Weights of a small mixture-of-experts language model, trained from scratch on English Wikipedia.
Size: 9 layers, width 128.
Experts: 64 SwiGLU neurons an expert, 2 picks a token, a softmax router.
Training: a variant of Muon for the experts, 3254 steps.
Below are experts of layer 6 (counted from 0) of a mixture-of-experts language model. Rows are named router (the router's row for the expert), gate (a neuron's input weights, with its number), up (a neuron's input weights, with its number) and show model dimensions 0-127. Each number is 128 + 32 x the weight over its row's rms, rounded and kept within 0 to 255. Numbers have three digits each.
Before each expert's rows: "gets" lists some tokens that make up at least twice as much of what it gets as of all text; "mostly gets" lists some tokens that are sent to it at least half of the time. This comes from a sample of Wikipedia text that the model never trained on. Tokens count by the router's weight.

# expert 14
gets: " (", "{", "/", "(", "–", "\\"
mostly gets: " (", "(", " [", "{", " \\", "["
router:138143085170172143147125159092075141114123155092112089094051177135060099143134112129158137142117142126119175184128147197149132185166047110089131118171131097145113168103112095092079122147115149119155106119105113129040119130126129112122078105164060136176120123136087159134121130118094128106106131143164117072094113144093195188123138118149131094136084107112142185092143144138105184058167
gate31:128188110153054129155157148163107143167122136058198114080148138143108113152128080128063126151089115121138147077147137088137140124146095121177173188115101128115089083164113118173132128097169141177169116121107062132135177072119176098105085141169137125136098079125100110108092137107155114108053166150131129160105148121153129146180139117079109069167126167148179132128178052142138151120168
up31:123113133158111159137192168124156119127165098112114140152192119121120123117050108105210193138120095148076118141085126173170172158054145119052140158086123162151059110089104093155114158114142090155146097166134077156096119174121114138160130112135097130126130096161076147120155145177156121117133192144105153078108187073120130157145122088108119142095077113093150125136132135110161074113190
gate32:141162043119118127163106163132137099182094145105193118152114185174131157127102164114103120094132116072199085127132103122114091086114095111102102189152124147137093213144080161119116140122194145167104141071116112134095122145131152092145141151125180157136092096137131141097102172119097152091142141110145048109088133139071130140149089112125119123151104143209121180146079190083137121126170
up32:140117126181113080120132206119098165144132129151153099117208111118124140136110175108063143109133128142161120106131157130127119143138166111123151169097142139074130136122093133126116090114118152118081118114141124149097143124169080137131135235151155089194091185089217066144103173139092139151103066137072126117097154090143153079170147110144136123076100138153051118139054107159137141139128
gate33:090164100107091106142122116115147115148124188086167111151189148087025124145110133132140101151148114167122127127135157170131094092169112087090184152152107125120160173174124150143101152176080154070083130105143112149094119102143086211143091123160112111090131135151161148162108123066097123116071055095154164089124142095115109140188174129135121124153121213168158151101107139147089130090148
up33:114153087065202125133153156144160116154162195084116134108077131136137127096133120182096157132093110069122137104107140099147112144129069094208123152050165112142148100172155144157134073082155094131125084124128198158137134136095122155131136140095128127131151183138121130154106144085186082144101154107153132157076089129136184078119054149118150105148140174136130123158119034125102125160153

# expert 51
gets: "-", "\n", "=", " •", " -", " Location"
mostly gets: " Synonyms", " Genus", " •", " Website", " Location", " Release"
router:117171116134152096131161153075119172088131194099099124101078195160104119123170109086159116107118156085144131116133157128163091122174127072110097115200127094144143179117043119081083150169058160136175088128051134159094109174137100115107138110139090062128082094151134130196074131109142149132151160139122088085094099130120151131166119142160091120153104114153140110105153163150107174095146
gate3:120109124152104168102141150149087105113091174096110148105091119086144174070101132128100161120113151154116155118072135148165143127119162136167168112207100083207139179065113060132051144115069118123167174094188122168131159135116109152094145105145151127118132127138102174137121117109113187178121138149088089194172103114101094078136129153138131104166128095202103145123119103101095118185097
up3:108116117121140105161151075114086171095154124079080151140143137120101151131108199163141070127082146055122097078089163063156156133117116146135086129162094144098114096154105171085144142065145067181089139154100160131088090079158169120117190153148073104136114103135195131140134091170106175144172127149154103170089155184138104151104075144136117158145156154118116130128188164165123107145166
gate4:160124159080121159089127175145117123112132117132158145120186154138127147116055113149124122125184139078106116142138066112101137079164091099133153089126150080090092094154107122171098180086107141115144123112126120145122128102172126139091180066124095111163104112122127140157072130151161121125174237123171104108043150188122127128175085183138134117196148083139107084141170169123135141079161
up4:101133132201120145175138121133103069128146145111121137134104125098115113146075092086192177151158114128076134044143104139122176147160071158103148081094106084155125145113095095127126128129118154167116126150115148153219141174097162119073162095131163144074104096128144103193138073159143156104169126178160130146142165120153153150082089175150102097174122078089133111140117122115194103091074
gate5:152090127141070150130144119118111115100111165126191083085105128170114116121126104097150121086108115110144161051090149152143157189107084136136067136188155157156127164134108101163119179153174080132064134127107145159116195155123121140127145216109136071119120094085130188141127083139167135132084148124150113066117123131084109158094150191147144097080130197155117180127142112151103065143110
up5:134089150156185148117141145148070116103094151105133130126113167177103106091106142160115158116079121107106113101083121131151121173070142150112142146133143115076137157208101067186166121143206158137187171150132110163105095137122141200114152137094121146066085082102162077119115155129098129182079112184119098118077110075114151129182128111109144140099157115130096144187090101170103135094187

# expert 18
gets: "\n\n", " \"", " (", " =", " '", " “"
mostly gets: " \"", " “", " '", " Binomial", "\n\n", " ‘"
router:129139132157170096103161154114063139108081218092124119077093176191098081140149122122123102112132189097131157147161151150177113167176102119095167134175163126097134153075064086127098069137113137164141083092112137186090121109163103092126086105171072127171136108160082166131122073116104151095144135137145088112130085113115143177116117181167134114129111107172150135125132166120093177081164
gate6:128165122126138151143105153108109131097172202088153191149106109130093154105169130153117138099154169135055159095082112144124093111091100106116098069130120115136194172145095139188109096164083168145110167153106165135116162075154129069135135109115092091131141110160181183167105130150148084143114138188135114131211112162123164185101092136052120085134072096147112098138094127114144158101088
up6:112136108130183116190167146117079153159211123163161134150129106128125072114116125133119139136127124138135066099107134163177118130134144196162125118189089184153133143140141156134109161064134063152127129128090162105178207145139107033126146102091074134087128081122116149074106176105079126117087126181086149157097135174140105118158125137132093105110101106110161134107171080117125161115064
gate7:086138172149116175031143113120094190126126095176152136098126193096164073144131134134167097127095155081178101145178115112095066149137180139126121126175078107134117086106101133116092116095192149155112124098134190136128061128163154105137127135194111126101160136150136160140194087125142139169110134078161135087139137082140149186162109144127125102104101103068120122165077117138085170137097
up7:156088125109160126126140084142127072127130168098129141205108187162128175127149111109092130087174122139054153182120139162098062112118126142175103139144124096119098145103144168090123113153150173180150148075052138160187121148135121135143128146078155072108171149123108122083154143155134185068118174119148145124152148167086161081063151151119101076134147107115164074078097120084113100156152
gate8:160143082038143098150168148080179173161116103120128141104137167138050223060121091152202115074114123138074161168148069098137127145146120180153144131200135111096159183141078051132084126121106149117142120117150157143131168157070155131095132098137137131151142143138107142150090114104112145161107127131135159142148115145149114093094169109088104065148151158130116088138113110115104124130166
up8:121077170130110107146150051112170117155104147131139187165086149169151114141095195134090130116150191082207112116148137141161117201126179077116072129096078079142137097147117095109146126150133165092050131151142169096224139122132080149115173150124084174130150122133092118144142104125094152119084088123111139131145113162085123137097141079162145145100078148108160138106101155121121146153079

# expert 61
gets: " an", " first", " years", "ly", " well", " such"
mostly gets: " well", " such", " months", " year", " much", " week"
router:101133129160105124131144139100118180082093148119089090129124127121121103175175136097192042066100160135107109125163145180198107145156101079133161142125131122121154128084112054102102120127083176157122094100108127143067104108186045108115107100152052132112066113131134147144096129082140165072147177127165143107085090137079128142153134153123146092149088093130193131113124138174120115098155
gate14:100112178047180101104109110097191118091108108120125085166086129148120116087150148131139101100099107109163100095117146194108117144166148130146114111145160114169156129108127104076118127150127183111090166112150165147097112095103151117095150089175149094076091124102115140140133111138153139137095180113151068120123146081158165217196193123148149126162100143135200124093152093183139067180085
up14:130154158146194104111151104145110126160133068090121081111151105086165107146171163133126130073167142096124104126133082129145167146162152047119131133124154203148161096124075169172108124153140158145124098162119106134126101139166108091180126067110153154119061162179102117140196115208132169089136125144086126078167088118082100111167147109144134208089117105121107059132101126134127089138102
gate15:175099079123140151184109131139144076180139128118157130125116093143104128067130082085219138075106147130099126129166075161094171135157131100084172143084128186113132121114188112179128103095098142163095095090106142113125103113114095168132142133199148107078160101133087171175095137146119136124171187095123187100084171165096083143159125155130051097155147138113135136133082172103148137111153
up15:175070171111090095131081085160106113104111156136159130114169064137188131142115114134099119123136171210101163145136160153151071148160110112173131121084149155149155136060084119160144135164113094111118115150113123124090163115121153164095135145134143084117147161102134146181139163170158150092064067127107112073116167138161173182155092122168025124128134089118142134152072176083121108103110
gate16:101140111117108197104125091172174109140100113098150140142071086106079108138142157122137071113084157154127169088166145089151120154199086067033163135185068147127150154174130120146144133118063094112107132156132178125156099152175161145108114104151084178104035173171165100172154112122117121118116126109168118149114140112131141186145098162131152112072154092124099150118130124171151121107125
up16:097148096093197131132079134176170132143125098050092077174108126136126151144102137145159107100046133124131139094132106118108113150051138084163098064134153098167123137092114134132104124137124095124147154101140101171153094122135163227167120139104127100166121152199127114146107134161151112137123127148162159096162151151146118174156135120037084107144072139125141149203105176153118157079101

# expert 0
gets: "\n", "  ", "\n\n", "-", "\n ", "\n   "
mostly gets: "  ", "\n", "\n     ", "\n   "
router:108109104146139110164176150104062132084104167103111080104110150135129113131139162093132092118135151117120135162168128131136079196126087109109147153183130088125130157105127103115099128152107181167163144084088158165076109155158114120096100103194080114214070115144098174191134161110106154115206156106190107066129078137120156135130132123140129071130088104134123135113164130131116212111190
gate5:127111128135148113163120147172165120148141102142106092141132126104111163108141122040058087178111183119193097161121175105134088120122140141078145140103143107128123121148134086114098130099134165127179211102078081124163154113057133085131175145112087168131134109161140143101096090150117132090107132097110107166132119196097167166148123063146102181085089136124135183181146107102121154133221
up5:145138099130131110148080081091073152086131110119161133175164130126172165121104146101167177104116152109165085157127129178096126150159148134109107111063086146133157128110141077130097114163117066139084118119127121130144168123117174109207147136143079114092110167133139130136126093156122214207134142147133097102129128097101195146199107124075167149051158080162126118112099073137152071119177
gate6:119103133091110146153110110149153182142129085088069149144147126135165120101173146055138176143084108152159108142112132134073081114096113119141124108119118156096131103157071117143191140135123072126167095148119159125086124162129102145142164098165156071167167103157077156123138216095174085163132141160126104066095159116080168135077093138128101143122134122111071193147199135202102121127172
up6:133124104183174124141052102088130154197128182122099176120122155123111126133102116133141175052140089142152187116132094137080134175102092050117168143106122121180211131158089116158147166122147118095131151083107113113169095108109144096113107105161137086117148122103179086070090080162151129141134122099140154156113160123112084162105187151069100138147200124123117092131102152157130106189139
gate7:118072084123153085101100115167134110180137138104130097158181144069135134142093090115144133115120116053148153164083119139113149150161102125192107133143100100120115086105141110162243166100102100116135162123129144130139122151125078087129145165077123169163150105072078194087109130173205134136092164161123118067132113138154142147057143157130124102102104132145182185146122095114132166171117
up7:123111110173185109152140151092152084120099088067105175153142056135088112089205137133135106110139083158096134107142123187108132156103156115129167115181119128137125177169094165119093219118175124088172132090161175140135079142119120098098194104075093122147150156140108105062149132163155163128088116069092184117143117144137169160094081056113141127105148166136126109119108117115111163141148

# expert 57
gets: " is", " a", " are", " one", " be", " most"
mostly gets: " most", " less", " some", " much", " more", " very"
router:152149095160171119122107181078107144112095159118130117126111146173116091177120110086166106114114148089112189143129168181170111155135097105113183109114127105116143110073138115091078126168068173130120108102095183119118107115146067061120108091164058088174085100158116148176105147075124174137160178143175113079109121054098160137121164151118108092169150072140143132101138140136111161087186
gate11:072100131141177116109075159066113145173048125105142137118130073134102135129117121131167141160082139124125153141168179123189117177120101103062123126139168180102140091116185095137068068165105103151122078162091148140166109121091081127128173145156139120140186124172142159150125130135157130148173138166133113083103109082105162184089180137104145120082150161127086115092107114130144127068202
up11:138131191155120121162117164098122161068122159176069120104188146117172106111113210140175134119130117135111083126151130137172106132085129070131177132106080102116141052135074149170138128164136071098134102102154085113183088091135145145116172154139130121129131137189158151099050129150124146178153090108118167136086088129083148144157074084187110113093123128121123147138161089109173109184090
gate12:180128133129150108065069142088091136124090159136140127144105120086153109145106119209129136116127217095164153139100140179183128142122115139075108139114094113144166130119155090140098145211127125141108160119110131131143161093126149096071166114173096024146128124120137150126109118130181127119188129089156169103083146097085115142095137145129116102148075171139099142055101097133168120208164
up12:163160117117086105143129131139153164130091188130137137076047155162110139146123092155151113117138126150117129083071109127161165130091118093114098167077129147096178096115153095185135164144179119111150091139053143107127036112075124131129159196078105089107139121161160167148127114122061130159142124123102129165116139144171128146157164106140125101165081144216107185078154101145127105178093
gate13:154150145174150195106159122154131155159111107131085098136160138130117110148162091146142148133116143103178154116103151117171108195173153128145171138117138169131114059109161072127093108133060113149125156123065186054106090079166101152131070107112067156141090102116168082128110152064161090186167124156097150077152129097137144119140137113144094088127097143165159061133093177137140078161153
up13:117160117117103164087139084118161178136163115125175137128118108202139128145089097108162138138157096084104090183135171144139182161149097124140104170073138115132096136127107155113102104054203073042107133143118184130112132171207186087112111084167132110095117122123092110120095147153137087195116146122068082103161135143145162135151067122142126127109152133115099155162106107133077133183157